Weights of a small mixture-of-experts language model, trained from scratch on English Wikipedia: a softmax router.
Below are experts of layer 5 (counted from 0) of a mixture-of-experts language model. Rows are named router (the router's row for the expert), up (a neuron's input weights, with its number) and show model dimensions 0-191. Each number is 128 + 24 x the weight over its row's rms, rounded and kept within 0 to 255. Numbers have three digits each.
After each expert's rows: "mostly gets" lists some tokens that are sent to it at least half of the time; "gets" lists some tokens that make up at least twice as much of what it gets as of all text. This comes from a sample of Wikipedia text that the model never trained on. Tokens count by the router's weight.

# expert 102
router:063146122144115143148130098137166140166142131079164154111136099098133111143124096131150150125101154150139159122119125114128156123169142111121120164108125084107142103152129145089117116065112077129127137161098136109127126106121165137130113133151148106118116067147117174131057130155134129105128145094104116137118120125127162119104133074092147120098163155146111130107149122079134099092148130154137102154143105119120130140171137115173134140117136147118124151130078081127148165107098147116123137129140135152124084117174130151083165168097096120169157136118123133127128138124146148118
up0:109106133141129150172128141188098137103149130100135105125123153125113098101116132130208123162100087123166131110129145175130147092129120184085137117124147125133123158130134124133133102148085139152113112114137126117123106107085098126139111152132148114103130066152099115153136096111110184124172149146140127129164117117163146132152136123156115121117163118136094085165162138123127143109122201169158110161129101097107107131130083163143158115132114112125153099094160131156115136122119148097150145121132110107151145101133160110111147123109148118178107107126108099158148121117163163109
up1:113133137138179118097142129151149153114175138111123138103111095129098139152139124104111110164134134094127162158128114138108154105133118133165117137111120131121134097112086094120159076162139117136076119083087146154113123100145128149131146110127135079145122147094136145121099111097122083134152108140068150157122110151109141122166137104113127133147118090087152107121140144133140125091106122143130147134160125136133150165129159188102140125153150166140173108122126078133151096148167076155140120114083153170112141109161119152142132118099122128169140123115135132070125169134192138125
up2:108111155139121099140117133100147144156124164106152130104130137084135117134091087121099108097092110130092127130109093151128125131118109130168161154120082099118101144095136120169149121122155103150128161152181148174109086129073125130154083129118106086099100148162124110154132157155143129096117107152113111114154146138140134115142166132120079125138119144149157093139141143123135127125154120160115116132173104069108147161120121139111127119129137147117116093085103154122106137131144102129109132098134149166150158105063179136107151081158128153115144131108104148149098168106092121091
up3:093123144115128143116108155137138098117141167138085134161145097134154166115139151152121103104115167141113098137109118123126135127070123136144128136112103139175154096114104138135095117148133054113113160136112118167133117128156103138161128102138111095136118124171091098147159176187131137143090095117134104148138149133099097127141159100113156122114153133156102105127124139108134194172089164137094138133145114130119169134086142151117070101155101112106144119146108145121115159147142085110113132116134173123151084117143157128136084129172102134098153131122136133113101164133156130110
mostly gets: "Animalia", "(#", "information", "disambiguation", "November", "active"
gets: "(", "–", "9", "6", "8", "7"

# expert 140
router:100130162139130128117129147120171138159131126141091123112106109123138120115124110100135119110107118111089159153121126090147106116079103125110122158168144100087096134137126125129138130136117155168152114149092147129139135121121115115119107126171125130112135106148115159113153151113120106093113091072174136161142138101089174135111144139147177085120111115127125100143090081120099179157139159111132106157120135133110131101187110127121150159085168170104174157109141122104171155093101131121201112086148123094131127153091168138099153136114111106112116110126143101160107137139121103140
up0:135179153095127163150121136149097135182118076120136128132086133090143104096096175117137115120119101124134109091115133164104129110132105113171177132125142167171128095105123084146167138133149137107102133126116137140123137154110151154149123098177142156155139139119100119079128144126114111143166160176148122112082119122133145156121138109169096178105135138126142106166151107110122141112130122140124159108097100123135111125113144099121106147074155144159142102143090116146122116162116114075114138190117145122112129107158089110140106108133132148154099093144088138147158115088137121123
up1:155101134146135116149128093150114141153138089122101101117102188110104113112094140133144110109145129123099150119113172142150157132133134106128160121099101144120063157084083112118199140172102123138145123108171172116097145170107113080078130114069124092086112133094113127127176101109162132107135156105130095126197149107106136123110154118127126163148135157130137134135157110132129108114165145130160146136122155107107109118125123161135140115095137136136105074128153150143134126171130172095182152103119146123153107144102149125120128128128110128147117148112125116122107124120123138111
up2:115137131093094087146132097131118166124121144112120090120083120109163156113131155152135119140161104132131110142073094102133151113118098105062165141148150107109147153077120107137112127139173144137122139118166141148127098126129099133130171150143164131075174178112142146152125126131123127124124108155184147143114124135136078166139136117109166116097171124127111095139130151081143179092115133178158102082126131132111085120103139162112145138118142138130200132154109155120130140119114113116098147122152133132178112113121159140120095141141151138139109109134136086106120129115104128134
up3:096117172084087113114132118130150146138141103098138157134092175141127117108132161125172127160140117109170157131121108133140139100114129139163080152126154141124146119095122124121090130104133120132153167137136116131164117129154126089112120137160175140147139145123120107070092128135154114145117115154130120138114114147093137112139148150098166139118193132115155118103090165112133119078130090102148133115089144090172145109142108104094154122136087126109117101096103125116124116112165097140104151127154108103172068139108167116131091159124125140149187109149157144159147112113124123084
mostly gets: "Density", "exerc", "was ", "being ", "could ", "(#"
gets: "| ", "(", "; ", "was ", "with ", "a "

# expert 147
router:096140110138112109175140133129176127169084135135168109134087110122168107121161124068092136115137172084166100138158103144139165158136121099153128092113152124152109146145129152104089110130109097130139133128098148152141117116134113123125136088120177104127093153149176091162161149150146156127123142092119139102116146106129094136161153114120088104127142136164090110145096130157127160142123113114100128141168095163102098115153096118113094113135170108130132142129109147141120127141108150125118114149099157174159176114117167144135132104158119117095122119154100136091092136139112087119
up0:086162108092111127127157110117140154115136166116103160141105110141138076079110102128114132112129157120133147144081145100126148135095136106110088143125155201134125099120154133095121101119149136113156149143162121119113154142112151165113124122167126127148113170143126161127086149173117153109100127104158101101081154117135152103098115105125166113155158122110152115170133128115145166124118092139159149147092125112116123124119131123108125125158096160110120132181088099075117156128128112154150120134148140083138116116166106166142153158126100119135161176119183116093103156124123135103
up1:121128124091152114118124166139141113132169128101117147127095164126156169087146140152113093160092088098111069098139099122131140149126107141115132114151139192149099165107122150117097132118140104126166127117121114112145145124125138091158136111154126135117136170110155065186133118131161100135110097116147117161145147165178110113157112119097115159136150074132109148098170128118127083143111139150094139114133142094147137170080144132140117130108164162135140122148138112115104144143103137145131114125154140104141174168120121138144116108160102097146127132133088077136116158090125112093
up2:121119147193082124114100171160133124142133083106136124126117123131145113118112165125161140124129091136109077121126155061155140097125109111084138112138147099135114122097102151126143146129155137114138184125143110158137119150177102092139124141154115127143120174079125163144178098158115140173120110139114135128166081145126123104144115098127114169155120155115099128115157146094107094132108132173119147107159152152116109137165131145126076112094147166111123121120112111166157133149132136065134131133145110097153126117124158109089118120147148102141155130150162141129140174135105140152
up3:123122111137129122135148113126086126086109142082153148133138137110129149065113133135138124085135136103163152132144119122136131130162122108131116070170118129138134126116106121148108125146146126144109110139155148125117104118136136157147143182112187131130163134151126118158106108096127087141177134113122139116134108126094116144101109098125073089153167118126148100144100105151190149136133153104129187094113103171118097132124149114081164130142129113171138098108102164171103125200124110126121102122103109154161156147142115158119086096099154140112101123166127160133120146136134086136
mostly gets: "U", "sub", "Sub", "Its ", "its ", "their "
gets: "U", "the ", "S", "P", "sub", "The "

# expert 155
router:153131131158102157135091138098126148102135154090136101129080175139150153118129127111105150160090107100107130121126093118145112113127100139095107098131083166168125157137129106092116109099126145141132103105132118137143116138142129188102136172155115102066126107099149136170154133132157115135121070169126087109082085135089161158092093147133117130150135136133136097149137140134122116111121111142108152122186145119122112134127119126138094079164121108117106162104119099139117111126141132133180137146123074132168113144098116124137168107123115119134118124115131141142182180160116118154
up0:099122126150115173104120183149147121126135149121115094126160143101128117136138114087153147145154104113164102078158129135128085122126098136138105117104123151117135139143150169138146109153114141164116111131119140168156133136145165160130101101127156145083127100129145144104160111130106160149122139116181112136133125128100098126098125110106115118098105083135116132107169161070140095137119145115104116122138104099153111100091108087073161133180136153128149113099096120134117104108148199140139091098102138151122153146140090155188107116125156118167130133163148147091115101157133121145
up1:143138114111122093135108158114089126168134118122162113149072159118122130124147094157125125090119122109138138088102089136121142180153093140108106097165118162122132138116139178137120104103122111117159145085126106089084123140142134144133117127117155126115098115123098114147143231149118102094150153119150143105105123129142121122112094148133117118096134153092113117139115135130146120115082097127101170141125128105151143110086147113151135110149124113125122137141178109085174163156143121154164119129142095128151119109099163154163157094112119164102148127192106107122150133093126120105
up2:149132141164117100175139104153115129114113131139082132157106161074107158129127089153131137152113123137094056116138124135092141114152107089117095092162135064135160135127115172129112139114113141103111150115147111152110109108173097144091148169149126105115124139131070089127141101106129171099152117157146123109127126132148136107121140090141096107139107124140107153098141139094166117149158124147085105133151097097148122115133099169107141155121152129148135138170133107145148117123107114115188127180129101129142085147149172130107148138132128122139130127122124171114100146136129115185
up3:135082146088118123136105115106106187090134133089114140144123126153122152157138154145125085155135140160126119156139093126148130124151118097068157141139131121141125133121088119140107126143151124148166135122123117118143071097202100122113150153157108123084141128152134139137094173144144144119112135123146135180071100167176147144149126094130103167123112109150101136122130098107120145122131076163098114121137158116100089133170154178182160113099107140109115117137131138086118109108133104152151149101153121119135126153157150128124168109121096129136088158113084118118138125134124122146
mostly gets: "their ", "his ", "Its ", "Their ", "its ", "the "
gets: "the ", "The ", "s ", "his ", "their ", "her "

# expert 130
router:114074148141112156116144112082148133128163112146081124133118172131147170133126103145156164124149118076093163145106162119145124119087134143141126159150154126111149098161131181110127191141116174128170123136130109120129114164130148161096119126164130172131143135141096149095141151122126137156159095110110090132167104098136130121110097099147133132124125134117155102101096111112124178116152147115115126123110102131125140095115085136122143162088148117139150152115121128134195091120111115155134153139155134097089153144116136113139146095101112059120115103112138091099116108128131142170
up0:162105135115107113125119140100118109109159149124135135122108139111116138096132112124107143117129134131132111074140102139108180099109138114090129146119068155133139150104170143143135136163107176155163091082140107093168097171109170102150152136145077085104105155114165112154143079148097145138122103135129112152134123132155129144148086151125097099114169089136084098106121105097128139158106152160110125140118135111124155119125130162117112136100130081168124112144107125128114132191161136126103114121100156145104101148104157111129167151086096126132130119130140144155183125122139170146
up1:131138122165125141098122129137143105094161149152096084128136138112140111092080140099128094157137132126124113154141110073133129127125092123074105108124113103118154113108143165124150106158120128172153088106158124112117114088143073151155114152132181161125109132139127162091142148130120159161138121114125112124131092107115120098153127101107147113167139120138119076112107187100151126095099158159119105182165099121101122147134158165140105154138157119102194147105164139103152137170148114151138102111140094145105103090146111130144111140125164134125122125148170126097147132096124125132
up2:096080083117165157147119124129104137099185153156160085087173143129126128119142138105106151139144135152108114156137138081178120102127132110134168125101132147117119159079127098117135095124134118097126130170149157130120156129150114138123129115145112085104117120181149129140126116138137095106127138137154161117092138126151158170108134184112125183158140150164120084127103112130092100105105123179143098138132121164108130157092129138121073108121108078126126096118138100136188161112100138146133149145131107101133151130119144148119139113118107131148131142137152104124132175177132130106
up3:100107165100113122094103167119108160109130103129099072118098146151091163137144117118167125143109131126149115116120137105152149113137103133182113092113107120092078151129120124109123098106142077106172155089139109151116116135104143128141123146126093140096130108143113117153090179078128124137167114128085154128096109162119128142170118153128077152151154109151125087139151088118132109106159116148088138126148198110146146080127139141150134150112122124141111132155142133117129149093161161118149110109102121151165149164110115166101145138093112106179122152139120124134156126157128148132
mostly gets: "176", "197", "187", "195", "198", "188"
gets: "| ", "- ", "; ", "\"", "201", "("

# expert 146
router:108111120148117144138112160137157112123139153140136133098136073129161105154100138146157166086132170131135133120135084099123141155111136134104122122129133127111136167104146143094123152084162118102118122101112077126151150081151152115163136101135124113106102144154125151187134123137123099131068106082160146150152133108118150162119152102127171133150110154111121132088108184124110136142130102096113119129150148086132162105124141110136144125097159133137093106081135140136144147097111090123163121173140173087092096114160159157145163168152133124110123140145152082112119114103088134142
up0:126139109135107111168103134121093108081158095167118152163121140149176160100156136114132099141135142152111107101156146105117124149167145123136145087105095100139139113104087153129119126102150117116106101110111132138164169128140133123139089159151139110168122113105135127149165135192169166097145107123179145117121092157122134103082109100124087138134131151153088166109137134121145134113125112175127114189157128151111092128130116145135158105118127087144148095114091127125140127123133184110108123161103146096116087111175165159103098131107140096128121138165136132128151129114106139154
up1:146146141114124138064108145134137107093102139151124126123081101119098114096115146114106154131089132124128110148174129106085122135119136160126127133169110137123106123105127124100137079147129132125111141117092161074121138121104175093102120094140097118160150104146184137136148118108139133152099122097132090152137146120126145139098142137171128155111162125147115133138158143111159103166127105122118112128122189122106143158153123117094158100140127114155130088109154122152118117153151129136209146148138122091120171149134126153185143166116154136095165143185106109177119104134146104123
up2:120157128118118119153119107108133116103107121137144114138151104145126155157138134130146115117123123112126174120137075118167103139175115122079147173102159156079141097097115131125090090097121131115095157141144117111115159150131125143157105113122159140110101115148136084161113130120123148090168113131144119127136086121188084151164101105081149105170112149138131095158085132114142111128123114142171155132138145145108114102112135126120145142115142108100118106152094148106107199133139113139130114145160101096135115139124116188143153112099094094129186153112085130124114107169098090113
up3:163145150145148108137146114158152091120143118132121109129093090095087147151139121122158116112102120154138109130107123100126098131149126119155152123092097109095116127118130123097129065136082161123099111144150090129134130144116151115159131131106158155125107108105163091102150116105112141109153172113090148147104100151111154179120169120108152153146122105156092117112138138115179140103131100144158165099113151125105152109132146171119162126121141149139092156128172088134152153120170129133155143110142123100120146196095113138094080148099103149145174140104110143159153103146133090097
mostly gets: "MPC ", "listing", "GD ", "sub", "surr", "inter"
gets: "on ", "of ", "inter", "|", ".", "a "